config.toml
n_layer = 19
d_model = 256
n_experts = 64
experts_per_token = 4
d_expert = 64
d_shared_expert = 128
activation = "swiglu"
moe_layers = [0, 1, 2, 3, 4, 5, 6, 7, 8, 9, 10, 11, 12, 13, 14, 15, 16, 17, 18]
router_score = "softmax"
normalize_top_k = true
routed_scale = 1.0
balance_loss = 0.00231
balance_bias = false
router_z_loss = 0.001
init_std_router = 0.00803
lr_router = 0.00121
n_head = 2
n_kv_head = 1
head_dim = 128
vocab_size = 8192
norm = "rmsnorm"
norm_place = "pre"
norm_eps = 1e-05
positions = "rope"
rope_base = 18900.0
rope_fraction = 0.25
qk_norm = true
attn_scale = 0.0884
tie_embeddings = false
parallel_block = false
init = "normal"
init_std_qkv = 0.0409
init_std_o = 0.0
init_std_up = 0.0409
init_std_down = 0.0
optimizer = "adam_variant"
lr = 0.00162
beta1 = 0.9
beta2 = 0.95
weight_decay = 0.12
lr_head = 0.0109
grad_clip = 1.0
warmup_steps = 365
schedule = "wsd"
decay_fraction = 0.591
decay_shape = "cos"
final_lr_fraction = 0.0
batch_tokens = 131072
seq_len = 512
doc_mask = true
train_tokens = 770300000
steps = 5877
dataset = "wikipedia_en"
Below are experts of layer 9 (counted from 0) of a mixture-of-experts language model. Rows are named router (the router's row for the expert), down (a neuron's output weights, with its number) and show model dimensions 0-127. Each number is 128 + 32 x the weight over its row's rms, rounded and kept within 0 to 255. Numbers have three digits each.
After each expert's rows: a language model's description of what the expert responds to. This comes from a sample of Wikipedia text that the model never trained on.

# expert 63
router:150136155102135085103106091158094101195137069143123088174154170145156115178096086161139132108110090117173124090131137156083083146154127117078122102139137099117135128117160152138085072153175138148127187156121054119099123116155126145121138158145121122172155184183114195085158153153161128175175078101119193147109087127121070095182055135151146103142082144082105103099177156125154087139124
down0:128109110189155085173058116109174117133111187134146112173069089090114125088158078135100131156153156162132048087100169131116138121173170153120139115112082118151124137144045113169099104094144150122143084157040174130120114060143141144159171175161088117135139094087108145122135186165157126157118095130179122131171121076072144108136204090107059147152182114110050088103114112142134114129129
down1:140122151194124082146080087226134103082178098101120165104139095155140182140102111113130135171166116154092131165129140137160099147111118165125148139215112166119166169097117112182159107160100152092176106118131119144111099059070144098170079133139069090108104162159130126123085063130122096213134147127098177164131098114127103059219127114116090126185154140142126127157117135138144113147119
down2:124181045121109145117148088125161085109104143100133157144156206157106064079146109116070140160124128154114124128109182174103146129126117124087077069117087090160150107138107133173152121121157128159120132154128176136147080077110157094136116093117106121163105102115116119088168121178133127140129170092110134134116094126173159132157143129169099165102191119114182144107124117127175107084125
down3:113119091097095104123082106154170146100177194116118090102120140104131102151157116099115112201142125090147113138095123106136157126159118108164143149148204163102094113116142157062104136147115096198107135131146163128159150145121138084112165199124122117102150110122180118154084167080112173132170114117133093199103061112167108142129103098163092125159083089144141149165166170138168226089090
down4:153152199137149103137128116143186109109080074075095103118129155116136064103177132109136129135146165167088129120093118048178120121102123118123100185114157189082154197139113158080147117120108073164099043149146118154108126163166113113106169121101140164181152123111145152129101124063163169096101130071068175168159130099114090126121129154153203078106185121164059172135169120111149158138104
down5:148165150175133135138085070158182106186110208081136125106117077083119155111076116129092119125136147155074162081151079130125108127133163168156122153158081114109103129156076122102103161136084158169122169071143128151125149122096050073127083072138068157178191098148145089129120138126210135122166158166108127096156122156168130143093104128089103165127094050187077157118141071153121094148091
down6:132122119144121141155106191136132134043101106089117194138102127132133139154188143086155137112152151081104125089100116170185088159184135161164138116106087139152141162122100138120095148082124096137162109180093151118170105081093125146111124134186151122162183104140185109109171128067083115158145096110129080111104126143130142118079105140121149090123147179104093144095108107202169140068064
down7:059097164066133154141037111085193149143182132123152128129089104135097156179085113127130082167110124146122141070121116061144133130152103150177105136179121115170202139107122128070149136182117100183153085098111115150138160107091103093147081100123087150138142079107164085162085080114146124148133119137083100113149130129136120102152105193115161114092174143099132179089088166131120129072108
down8:143173147121143110147164097104132072127137116127094124132103121129139118132087071129127172131117172164207085196117101121118131145143090114085104142128125113133092099110112212058098150165143118070127174124134121056092194116092128088122147132115129120167162105119090076172135135153120159126120146163072126134190147131128151073140158143144117122090130178119105114151170104124105124128166
down9:128122124139112122155114174122188107136117080078118123157076124156155092120117106143149122136108137059120137147138115077143088163097149079112186121139126135201213090082083125081116134095132105086117153203071198121149176130125136124076152197168114116132104040172155083180078142109099173108095114163149086174135137142132095073118114137168152130112119137065146125163156129082095139113140
down10:156102100139149145145091110102157147139186069098152138104112188157121102107209125126143166110137106089122172150146145125148190128114097132128153192096132124088135086131121181158082084156130160122134128161133074138147122075060157156144130146115102067184166158111151150092132107117106134123255052087122100158121103189115121113165113180099158122134140105129198115103163136114083118076115
down11:084177099130148140102201089170088157117136097116191105213126143093138139142094104126091112122157103142125152103110096135122095159107114133144095150168142125129106147114142103113141153127120116075129099111137194103174152119119175202095106123114096145150141150167141093127127162108106145076093100115145141149128178139131146130153115147092162147099101164116090143184166086153108128083136
down12:143158183142213187178117083159146105120141098094081144110095188100108139181116073105206119138136075120162127138102168183119180148144141115120117071114173142162136127112089120110123141070104120094129101107149177170190159154105150149085149054153087125165070137115072127101138132123104154116097131164109116092187167092086197221133137132112092105197138106081149115122131142148144160129172
down13:095090076123069057059159151107150080115085161152137093154135124133089129129079124070077127121187188148091109140122128175083143112167130126178105123116116076149154104143195091174185041195104172171159137161150110155121152173103145160110107107161134178152129158161128085198101133144081143155140160115134139120161133112120148135122105162115125109099063088184123141167104175120139074069070
down14:150080151149139105102069094183166145156147188123072094174125135144159140139114053145140164088169130133125160152144129057127130169151125156082131133130125120178117108063078165162158129141202180171126082125145089160210128152083082111137171134182073064133130108114127121100129149121139153151105139130085091109148113095141135146071089144118110133158140141117175171132081187061132154128114
down15:123155060149186120099130161142148104132153216136155132121100125090127127148166115176110186152164127149188115152102110065085124171132131146148187151144094136037124099140105028172170093101088104142107151104166104134121103151155119131114156155126100156184127097049085116176099085115119120107121121124093141143124109112122065153128120160130175162132137119168089140114077149165162170101143
What it handles: Short word-internal pieces in names and words, such as Thes's'aloniki, Ma'com'er, wealth'ies't.

# expert 29
router:173124162094165099064111080138083086145168078137066097213117125166163156118104135145126109095088080081164085132137176177080060133167101154115098112155103136133102081105159115110090115172169157143089155147122095140113096112178118150089139172143094142173180176151109153111146136133129111160135112116097120136147072137123075118152117166150141107066096174094103108076167182107175088152076
down2:203140143131171139149111088130115157140176114120160076158170073126118137113124138125134091144123102160087112139128160067145115118162141104216115132125107125159088164133154136145084179161139120061154126152186155207116063098147084128067177177108158112151117105098134142139138106153107185158127193144142087102146147155182118125146146186111146159128111085157164069098188109140159059117135
down3:152116153160173103124125104132153165097114127168128138122086203133113128096120147105097080100113161096084171178108133128110108089165091082100134135142113138093084106151142129154158090093094112091157120176112148116160158165132111117091139117088110167155105137067110134095090107093172093161157152105151096128167131057135130114101149123125196086181131139116201184180151100123130102131164
down4:047079114069126140108132124171091090158110139165122148109114173164137101080125148137163077156125108159151118168113086099112139108146141179100105163117167163088149131126130141121141152155081141130076133080125107073105115133096121165157160139107204118130136162101155067168108164114147143118118147084116134182168162156145149136193148081062141158130096139144185116120147164124152159135090
down5:097161134103177138202128075096155129142065134155142117122142166105112145171149106150148152146106188077127081129126158131097187129134132169124112090181089099127119146102149106104090141202119142107169205102079118172143154151097053070174126162074073141127138174128091143140131174140142132090123107165114117043093134158125134072125136118095154134106134122193070141101108139145148073123111
down6:146141138111156131133151108070089139166113141170128118175108193089138132135163187138189167131120181134166125107070129120095177084124107114109113128202146116137104101200123130146155154134100137096142181142179149104124104149130102158151113132157125149140173165106046116156216147109169101116102133103106108119147070071120147085150124170186093089127109172120131130168168140151090168145136
down7:118141139073154059121107132115170177129083103160168156116094158133158084126086133162087114121112161126151073115104136146132148103128131123135113121174186100090173019117136127144125189137132113129104127067114142092092143159125120099182131137113142120166116170126186108118142097132157095120094139102143197164156150147124202089141159198113103177157113165147158165112128137093123136133082
down8:126071140142186123105108132196144115143102112111096103123118153111084075097088190130093152113138150159166197143171145131171104097155196063097132164104107123129096090104186140217093088074134144084078136151140155161172134091119167158115158187145129179103110087109104139113170127093101155173116120087173114132135132101065102109142137106115173146131127093148110104081083098090106129150183
down9:155114141119203076136124145085141142108135091171104101083107192047122134132154099109103156132125115107152168154095206079127083074073167155104157164078124128098091123146179140116125088042094127139136155065141159102117125148131114166113120144149157136149099161065069144135115127137087086196110119087141091117144148158128114131154128125095168135088132171120141132100176119078130111185154
down10:093163077150099118092186162079107160128144208148133087074142169115179081153156063142122185054098074174146100116098089114139141206075117095107143177136145098197170161128155123141111117112123122139109128122050105091154157102142169184139040124144074164079120111120193149124089091137085126132140144070141126106128140150115126174094100108132118219091163115180129107093094118096156169129125
down11:166099153111162172075085122093129115148174100126166102065130081164088126084179139109196184086182166131090140181092146084086126096089144124155110146138136137119167164166082195100176161153123137188112185152141124117093150168113054117148127133162147117146123134119135108139149113167048128142149112123139125166098157113134133141167164119143076144161151159109138161095154127117119080085114
down12:106106137060181130131182184127130122152087142221165155166097182165192147123165147117130052130119101076093137059124183083151171124136116128101114120157107067108028087135106129118148114101097141096103075126103105130152145181167112126104138103132175089158129103201159116057114122123171071112113152109139177102141123107159141072147106080126126091153159181146127134159125085107107136140152
down13:136100149115087176104040079186135140061113126099097093117123050174111071125131112118072140082139104076097152150146107114128055141151146147143099183152100161123149086078120119127135126148145130127096168143104164135110149153121141083145094166115160079089116149103111139114132105166125153119109119133080118163109153178132193144157128138082102192098111122122200126117128147095116083135072
down14:115110153069119117095057087158135033151185148138090165103176159119152109122099135109069193119112097111102137139119118063155169160110163065136103132162106115075145127095087139108129156115124163111076127155120100108091084166180145176094114119146143069098126169162172167119085129106137173124153163144176128097161121113104106165092148139059127180134087084179156161149153146081118106116115
down15:094125147168155109123153131150115114196038090222085082148113133139074163136135085127116104109170144097116121070176130119145199121151127124095130168146082102135168109121131108124188105124102162076170098164091132120126105149105097147090148148171093137136138099113136149122065154118184128108117125114103072157159166102157126066116171111136130149166107164122108141123132074127073159117196
down16:135144085149119152095118059152151108155132140080134139120194100114100141123073161140106164120218131153151140109123103088131103133198156095139117105138085110178104138156097153087142094163154167054152125120099119103130119162135104143138153118147155075125123094166135161124139148173117046189132123098089167205114151127151141172133096142115101138147180155149147140124121116123123151117104
down17:146154128096141178147096092142116154163151103133081101169115201172101109127103127147145093156128163120108122084106121121155107094138143189115144173131197077117106179140122102098132156132114186185133090116131118136128154102178131176107088128110122156168138064090105119161113141133121091164109109098104129147161133127087189116119108129157125128175083166124191172078113086138037175147196
What it handles: The first or early digits of numbers in sports scores, goal minutes, rankings and stats tables, such as Doolan 6' or Balikatan 2006.

# expert 48
router:161102169067156103088103086177088117145149100149126111137076147172155151155077101138123132121122118093147111123147184180082103093134085137103107141163088107165120098092139081125078090145141155149121141161089108140087092111177090119112168172149127167165178172175120172104166146131143090147146082099082178164166121133113065109139085139138151092115105165081098083069127169083188107174065
down2:137141159075130114110125128091117109136074159091140124105110157159072107197130175155104148149119157139138182188148072128123092107135119205119146105062109155101115106150089136124151094146131158111120142056164065160140142106103140123132165138198121124123160213104177194144101112132087127118177143170128144068104164096172072101166121102169138142102132098212138120122133157135146160162079
down3:152135153126096128164154134102101109088219162144107059138098118144202158101105104142133203148174166129133175139149135131130153120140160148158128121144139131139082107137105120121150188146128121120122123111096125150164121131081138122169100148129117150100129100100122150134109139147074129137115180165100111098104094122138107138143096191125101185173142112148104125111141079159162069095152
down4:103106140167169172126175122174193129097110220102140097149131105103143160154143125081127124111185115115149152183151126089207114140143172114095125061173163077142119122152075094165098109167144085157166077164130157133128121124121089040090147130162137119126064121129152109133086135095141157102095089099145178160135155122163177101121128124085132173127155135161170106150092109158140192096118
down5:120150098103140134113126098187127111109119109108126178113109146161164144071107065046150190160085109197158110164141090147120113141123061129118100099112110150133100091145120123121144113125102120107119141134109120139119071135139145138105082083067155122187090161107175191131120187125079106117228155075148091130156176095142168178122162113130109105154169144100187145196086159055094117132176
down6:110156144195152083228151143136174151134136107131093176099175079114126080139174146094114114145158152109129071152125100159189106165110105124085111111114163148120121204181113122094142143136122139093127041137096122089096111103074124130073111102121100120115123049157105126107118117106103137104146156192096124155155100110128143143149082097130161194167162183116116082126167160044173200117092
down7:076170110163148207169094088104167129104099128148142065126114091088086163126148122142121105139153136102081143150115131088145123087148111082128156095099099133116146147113086116095133135112066119153143156062110092106156120205136152108137110109145191100139156227132082114138121113197136176095092167152101173150098146113110136113101131117195135151152136157102187153142194153166112133163114
down8:132101143185135087126147140165122149187184200149112086114125100125166165159131130116159121168157149121152085170151118143139140184110126122118078145104206110137145095067092111091110145163150172143134141071121058102079121076145145144141108059112206156115105160184122065115144098132151125102133187136122092118102156147094143175150151196145143131147158119092127169101134113108112172149185
down9:119095126165119152154124144087118140150102111120184096121202109094079118108063171137101111079093132085118138163124194172160120105110148183116139115141127143126173141152123141081162114122135181081103182095116093136098173156079152114118149114191160102197127083136129139168124125126117094103109097144150110143065142127089171132189114093179149111105130119141117145158094133134136178146145
down10:068120178133060125131163094173137097171151136190139120161140157146082076128148119135096097152151132112176093091125147151104146102181155147133137121153132158085145145158124131139112136095176143156205114087140148118134152125138121158131108125170153191129152121193104136118102153104114165170130139100180129157149154094167162185158182060131136151200170108077141105127138170162138042109182
down11:201114146119174146145117058104157106118171142088091119147154069137091160156109131099167093181119088134097052172080095137167180110107175119093136121131122099117086150160153132097119119065105029138085110112190134147136088112104092129118108154100204144090093105130098100148207150143153149120151097154118133129108073120164133126071107175097109112158150142078163122164114106141114170134124
down12:174090107182151120126082123128118104131152120203127132133067160145142087124101125104082142127129168092085106120156150187192127106159116123149135150154108182154132099116141107155128151104107079097126088195159150129107160118080090131087166131064122142044168135103087123141074124083111138125118119118145094105117028114139119086124126079130157116137155087135137106103110180159135175104194
down13:134177106129099147152157141178143139120151165152139161125131110071074169054135122121046144142119161140145159143164180152161108099130144084144174182145104120154124129095142124155104124149123120105146101085098168095109178143181138112120170151108156179058111201081119097114114125190156151149059142155076153144179175120142064151078083133131166168093118106177156183093108137140172125146073
down14:126118116113125123138143089155129122091119130155159099095198123140165078168114114160145109176115129185145112159160170167174115160144103135069134131081136123105132105127100136048157113132131150136154163098065225169170138120036100147105126062137199113074134077123111151173040105199111071148072127122098140200170117126158111127145160100180181110151180174090129132119138070139153045089171
down15:110109093180172136096060100113114144150118134159108144145150131121171139200091071120168079096091105096136114097096150162098160138153117165153134159155111149169158082108098134107120119095181186139154155174192109120121105114148125137127174135210127084231152120135118151143146125088196143163129087116093083107140137151093163095150120199135161105106114120119131157122074132108145137126132
down16:157122150110153074139112132104193142166090145087094123151102153117147129108142100101101147082076097071164113114132085189107126078093114098098115152166107150133128108127141127123142111087200100148110133161084148062128104151090122102079135120118076126152138117156086092168087076157131086122194135112071079081163132097141129126083095160114143093016111164088104160112117101088131185122098
down17:095119127128112115209120150150190128168104149115142135167129118166102112139144112121106075112130118123110125160144162086112109107133164101135133136144175118131192097122121081159146130135172133130083150104111119160144081084110136081102142136176178083161105158105093063077114188160120159090110098168166110099162212158089147165131122148113112171069195135139152140118101078182139121098107
What it handles: Final digits of years in dates and parentheses, like 199-6 and (200-9), plus line breaks ending table rows and list items.

# expert 0
router:102085160098156113082099059144128108120185094130094108199093100151153150132093099157120106062083101116172088079184163182049128157166101142128119159166138100149117095103140129135106110196147181184104118165087109118121124120141115154095142119157077139158174167186134160141162133119137122160136111114099166163153121118097082098154120166144152119088098167087109103068137163092149081138092
down1:122083166055129160122167111080011112206132143137103168151150141119084097204119141093158142122148140119171087060175084115153135144130169171130149162137120154111120094104111146164140110098088110185046150172121073136078146128119147095088131144094140155091106057153133126166137048173152132137176133128149207136094106119075152147108092128127127143094074129084155131084158070097126062140195
down2:076101189148115141139139143148140129105048093127071131148040119094117111118152128123139112103098148110117102070140097162145180052068089131122088160126124136077076054180151132092163153099057130100143115159151158156109134133077081061143157152158163117143145182114120063108159142097156118120153092116199127125118067139109152091141127134169172100111147168080132110142127100121122203098194
down3:187080134133143063170142150159138117085168163120134121163108198103146158113113127144181104121142089072146139145151146158095118122088117120135106175144140135171145131144143103185168123128135119146160089146091086164114178116143200173128113134073156138096107151178155117142130059139096120037131145177092153062178146107107165164132095151105151114166076070032099169051114089085115146100179
down4:069091125111109056103155110164056142096194145152163163114102123123145170170173107075091136134164118135148121158125112174173114151107100103170165093124123138063152112107089142099134160148162143116127140168135122091137115116082139130084141138108115085107093087106121124075151176086099130092181116112098123104166124121135115096121141079110153133159117114150183155186146198134103116047095
down5:119078045134162107098134147164109141135101180142187106129188129107161128159181079133118170149086116150144128146148147136153177163158134099145087108129110145235124155169115121141105123139046129151206131152079114108117183076109096103146182108135114152154083103092135103140170165139146149097109166112130132089119139092125146114121142157187112072142094166155090086179127145100089147138166
down6:120111136108158109114091146150103120173183132080126181064122168091133167101067077169155076146180101111099119183132113123186128115132123136116146088163142122066096114133154143132156170151114057130118123148082105112103118154135122073112084071130091151123121159100127096133188178133199158114138119112200149100097174036145223098196158168166151121188137151098112103189156133092162115167095
down7:127138148126115184083155102165117198143189140131138146169157094053146138103153110143178130133093136142105086120177194126142130129143134132077122137150069208137156092127149124112143150121135111128124140146168093114043107134111143146112137152100097131111082127095143117109113122160043109153074143156181134116069091106135115172113109048055131079138187149122146096121114098124142132102120
down8:177170124130136138164148110131105102172124107132096174074150119111133141155095130148095135167177066141122125161115161124131093133174171115228075097140146120153200130121197192133108182055098134136101126089169153187124135190132090179128091118090185086118111146180137123125151059161161098119133145136090128166139131133162137181096075171164126146073164093109163112098114100109132115129141
down9:126102125131144102084162146150107158153147103163120147140112094103151120101113081108142122132115078126131124093102123106157125175122080149127133158101107126132190192157095123116117173163096106113130150139084124127083149074121136126094116175117091148064112071046142220112081133143069112147122175182142139199162144131186085131138156101128060136088082177161153113150135042115155132118108
down10:119160133134063075153180136181145114111168099120129083079144105133183139141150140144107137117127088085127129066153171172107099145149088113170093091121088130073123134083054109174142091135183076112124111155078169111120167117137149151130103133126125157141144120095167099129123126112093090107104204059106092135117177103212087134084178133136178113170157092134145104103126077169128095114136
down11:111111179174156157157154161163124131204139123103152115108119149162134149088175089067187137140121168133174150130093110118177070148141141166116125117144105131144112166059145120139082200128072135152145171153110158117103090102116101104144138096138104190154189137083101113122141097134172159171091080115119167151130126082103086108185137105161149082139138125142171100130134153181172098153146
down12:109104101083146127148121123116157127150110122106105162150119165137155095146133138146166145083185111082124117127110153111209129172108046133143117022110116125093204121152118117132152125201123130151133120106108164148135090156128148145105117106126105087135110175074153153116085107169063089161099174150143110080123129166134104192147198129081130102139137109145170156144140087106129062114094
down13:106120150164148136028146144107135076118144156119097143200107203147063098163126153159159108126124086134079180175092113099151119140134160148169160157079096098136110168181115100084091148108091135108121103125123144093098109132124109125132119141205128148124076105144104167087110107139113143140144204158134140163107140084138113187142145175120110119102065099061167138105145099116186087147156
down14:123143181160119094119126121120153119087116078140147135135140165153107102170111167115088064135170076132100160104130178161128145116177171129149169138097139082107086170154097160091113090123110103079113138124114150205151103132123127167158117132093131145118128098079177164177154151135118189118088167156136163104177144172151080108140165143180148128143139150128122106139132084118120111136086
down15:095159101185161118130160167140170111098152117155152100090140196119120112142139180120148132092139146093121152108097140076125116131114081153113187143096162143187070137135130135139139101159117173147173094170110128097151095145069086124150120121146134149072092053166143118155110156093072074083182072122128122110109118120109114110167062141153121156109080124066112097108116083120134140131148
down16:077161177168066147139144090065161126158178089143082130099128116111117078080128120100086081105137121144112093128165117072175152127070149125097105138253146164093153114104116151133148134142137135142106143103104110118104106144129135126165096171109174108125183186092115110121150112175108082138060088192153107159154095119131153131130152110109146133130112146184158124118153107046186122169082
What it handles: Digits inside numbers and spelled-out numbers in tables, years and statistics, such as 2'0'21, twenty-'f'ive, eight, 33.0.

# expert 23
router:148130108130127088102113131146104082107117092123103090155123171146155117146134125149117099090111110095162091099150168196079093118170083128146139120155119113116121085119123112164127069154164144166086137180138081174082109116153157193115124119161098146162160159191090152109114192071135103150164058134103143145129113103125135072114074162109160084090115166054108102101215165116156088164121
down0:160126169101097122207159098157168122119153134092106193085034103153126188157166162156073133195120162164154184153162130150140078151118061064152083172135129133132084116143056157076123112131146123127093146128180115169119124133111152128114109140079128173077129174134064168147115165158160157141159139073110151118161138172130165143057194128136150123129104115153067167103108205123129106097180
down1:168129164120092150213089138136129146140140154182090135153121110150116141145070112109218131112116107128170131144125098125157166120163126123145142144143101113172148148146180128099106148150112110101080198168173158193113097148216086169091101112134174094145211104113115148085070154085107177164170131136125144123196147188075160082161122087155091104114148151140119032096135073034109156114136
down2:154107147162182120183121123154134143123148114156177151141135117068119126088130198102142120115141095152104125151149062171092137166138084200172097139120144038107201135119170070153146078131118098156182140140173174119140167134149109149157137129178142112068120179125126101086128108140154116151146140141094136114111105099143136170112050081092123114111075159178132149119145193170082178149175
down3:116177125162149119171114135082111130093089138133118125127181103141192139105080203069132104081127146167136094167132180121108130122156108078107079197094185138085107135140139091116153102174182168081176095156092122140137057157196077163139189170127147158143139110132119147115075155145134088124095145134169100104147099208099124123137082170133118150121095115214091132162075163118136102114143
down4:135175144155144081089078127098152126116125088141127139126118136091122146102097155154151090160130192119135083131129136135123153062150055195182185123081151136131088057170160142103098076179143120132088119139144115121082156193111119067113163137050180109112089086079117150158120136150123117162121078123142171173084072080103110119167144162150102169153167148100125133153115166087104123129154
down5:112153105139085100079187127203087180119153112115140100150140121057173139095091117109153121107142115117087126108124121124131199079134114095101155147100101183113139156073133125090155141153102106064104143152123113055145112098128070167120169153114116146092141085129168140170114146205097108083100121155184139173080138041140141105151131151134133143214092076097135185102089150140120099093164
down6:098079167133164152132048119126095163139091130123180102110069112112111125108143131140156038153080112120102129088086119111135124132115064174140142130146137158105146198196117077116145140117120131087131126148102059106188134106089109133142099122134049106151126148141160143185056122169142130069085159231124174074189115095162128138117118151115124127093136141176100117144077127143133075134127
down7:132106133123184135123073137137184149118165109158161123166140161090153165138131115057110133088124154095123108143120155135124131150108165144108198111112139186110089120129141107104135171147151124133112085188069096150083116067105158177089115114121132157134089050060163047121154102100110138153136112127100170145115081109097145135148130044115184160127181169083182128090145090151172164088108
down8:082151145150095113072123078151135108077107091152152057144175162084155219102160113183153123118113152140135107079112158101094157133159071112080161114102134143084103129146124103198167145102143110135085101147165157134129178114129112148063095115034095127137144193094128156138113146158149139064144131171122208140129098080139195125147124164106078091140125139095096078137153117147099133161165
down9:162141154129100137071113164162138189150099156166144123122128119147123120132109126120118082139153098137163127155154127125099140106156137089105081092115132085143179125160125094080065191101103096118105113143113137145135175168108150159125158136184129149199141136083150156171126171130185125060083127118156144168122114109145087152078137164068173096096117100211139162044157162137180096155154
down10:135103095190090118108151106179124108155118148107086159117149087077120140143096084147130071080151108169154118145139108210135126159091139107135173174097143192161089079156129120140144152103076162070202154152104138141067142149243114125172082160155130117138141140119103120149182149109123080135144082108133101116111091111106061115211141102167091125111093111173086142143056149170156150106131
down11:146126154102131161097112183152110074144175174147123153178110111126099127132109060130095162106102128133164095151119130095127110157155132087101118146102107135095075116107138170179098126142087176128182111119132069170119197156114083083046152145130063119169138110095184140122140116070128162146148091136138172136135157100101100144142126182084185142124187170164140106182139126150153139150130
down12:098095129089128144190131153100107127143072107091125097123119140169086100101138109144132154073135152132175164121135137077142115178124108121133156167050142170129092113071139135107075138175105137127147095111155140087069159080203135129169156139170144163139127166177127159168192145143090139184160125193102111085090113186167131137134105040158141173082145107142178128118120134077092075108142
down13:163141138144073186150147133120106132130062161114148151145156125146158109122140148143144085128114150105172153126115086148053132117158143143115090169119121144124215092135098130133152076150153097119176136122145154112103044137118114149076203117061174152227081139138128180124161111156130134161134181137109131146072117142141059132119122108078135153129058093104099088104130116143168110191103
down14:097132149138149075117138200155139089148167126147075108181173123167143121107156115109157087168095141149109103172163130125132119188123136106142125175145132132166135105165196156173111158187144077162145136098131095100170167132194157111138089099134115065153163113109152077158117172070092122074107108170114129085158110162175111049161158104131126125166111115094120088112085204153145149114082
down15:065138139118072143099150108119140129155144200087151115093147090123107185135149080168119136163128105169144154132136062082171133150160151154109066143143074105066186072113126113141177158145165095133070108139161089152127138107062164130125150064103108142140137106165137143126134141102100078125143138081081146128073136171108097137115180100146092106064137128138162163121126122143184127148155
What it handles: Short letter chunks inside longer common words after a prefix, such as Exper-i-ment, Conc-ur-so, disa-bil-ities, fee-ble.

# expert 59
router:126107155049189105061106069152104112119144116145092094181098128183159160142103095161115105094128092047174104094160127232070090127153072149105117116135107085136112084096176131120090089144151162161133134133108094139128124123114131134114163153135107148175162191174120165077159144101145095148144092125089125157137126130123076108156109133160154106088091196092107078100196139067182092136112
down1:100135151137125078116152115117131164158156170136129087087189094138132081103103165158154141121093105165155178133076238079134114132144157158107092177132169148102135087129127156140143124127083108119174069146108119172092094109128150165077139138132115170103138108102123110070102119162064115170064144108180097086138110177089102168135193135123176107164149061102130124166135167125091090177149
down2:161108209080171130152162093071050140102173121159079060128072101133130098122127119096057128107134092135081143133144132080168086188101133198177111118090119103167148134164179102123089110154117146133112135099138138084151121169155113149125128143118143138176141085073107079122144124142131177166122084110109154156137164124103141083106118134118113120168091124173174096105106138095146219104131
down3:149117111110099129059090172136161069080090112112151164163110144181165117149106119129144110089142115142181158134160146134111115113106122130141138132111100118119159124119078134068133166115112120158161090135113149118171082136127115087114128138138135117111138122128160162121184110179099163067129189093153157089141129092093204135081095161089140159157093093095151120119132128173072136131117
down4:106043138081156146159118104123142101074152045152124127130126139115148105150102104105085154112106152090178097198124138117153170101126147118178112100144116150187166084096126157119187097132141149178138145073190113158144161087116125126120082141103106142143146161145171159153147118115175194136099145136092075095121179180081113138140111126115174134097109175155115063095113162138117088127150
down5:085066071095102134152155078157163124150060131148120141110083092152126108138170215131070123095135122071125186075128173114131062180064081102122134069127101153169141109062142083067153172134120126094134093146072129051063080185077148139122153177106140134150132203105137142090097195131123127147134073127115182129147076109143127122130152132148062135137122109107187182164078152171114100154093
down6:124120157099118091079099120122095122106087157037096189104172135152129137116112122146130130149139125094152134060175136141189105087127128154167140179071173126081114175146139105132161146113088119136092078184092149151177134096104113172130077178128125113139121111094138073115067169164107118151200085153107098120110096128139098157141159120110166117117044145085100145164105106104177174163174
down7:161087113127111149156122143123091064142173078128090140103148160105092117151136167170113108157111126106086156120112164142186118119181112098108086101130137177163180152114097109173124076150111174098136119109088145141111121084109130140170149142175117148131170117132158158191063142127085142182184144167137058098170054087134080188161123111115138108148184131120141126145116084109144064124077
down8:119124135146154138128124080141115144146123118130139141113066088138124116180144149124117151070181112137135087110109090063112109157076143097108189149143092069147159153192166097115125154143197049144086148091189118123102132168134132113098158047127123090196109082176113123111139140206153092074064129093141121101143104116121169136179122133158111144119068202100113155172215167188106154107125
down9:137115119186091106130129114131099043131140101130106165104131090113117168116175139138184163138133122146112081151153097134138125135129085133147174110086128151193138128143091145085106097129119163140169146135128117118087141141111072059105145070136166131137115121098140122121154168067156174125142117201076148144162148123130159092118099041165090119095151147115138117067165159104164152110165
down10:124130119134163171079083153083159144115179086153091158093136083133136163122144158149078085113123080092172102116142099122098169163122113123072111127114144088106205133078105152137114079130152172125090153154101166163168178145160156084148081117122132088111133126180125156153095145095145141103078120163132134111128193159072068150104191159137123125162127168142130166108173087116134095122124
down11:114124077100177087111120138145097126148118154129123108154140169093234103137144122122082155141154152192161109133172135129091123164129106126145160087150187166133076116175073160171197135095125111186173080111118105104113116130094136075115135110117107088119165164081122123111076142168133190154155155080170126159110136173127157122128061124176135190154173078045127172121153115155091109179114
down12:085100124126062113139149100135156088124078134162158115185088097109083123137170113114124162110056136087146092083085102116094099140111126157130080119157115133116217107149137138184108065128211152117105121108131144118058086106153134175162064119112148095135189087143094159098172147162138117082136086102130133167147105112128183099127138150174120156129138201070113104115116183095146070175141
down13:106115169114125110147092080132135133122110105099184124191115099138109121095121146071074124106152123155091140146160149075135148168145118068142169077102125134112159107104120134127140170149160118123113136069132127190139142128152188121126123116132126042150152062139182131150147064158165094180102114115121119142141147165123109130142136153178095140147083094226119143170153104179083125101084
down14:123154139169128140166101105142097114176134152123041102090152143139146184139099138085086136155090048185176099119178098111125083181165116185113121157170175091117114125144096153138103127122086151120145175090144113140180103147163119131118136154091143101151125108096101133181129114068092116125162174079148110129109142172087136191114071096127133124108150070177116090097151137144178192102082
down15:124178164163151148108143106107099150036129116101077130165106200078112155117092110105119132129114177085141155041137177169179047137160155113172124072118130111107078144113077113091127168158110127181134168147129090168161099147125079117130110129093129192098098168120130171086112128105163114137140163171123096143099094174139101151089118137129112123117175093175142111055124100138146100078191
down16:164082142145136091077101178090120162148113201155112152087091210099157151147152116110096145156144099112125064126141092101125085183109131160152122118120170113170106184081095126081177123070135145120130140183121129141119124155103142107099129110134109133117158105141154123157175127093126123118176104118125101116093134135107166150129069151162092097124140078093108176157124137082142146117193
What it handles: Later digits inside multi-digit numbers such as populations, years, areas, heights and coordinates, like 11,480 or 1996.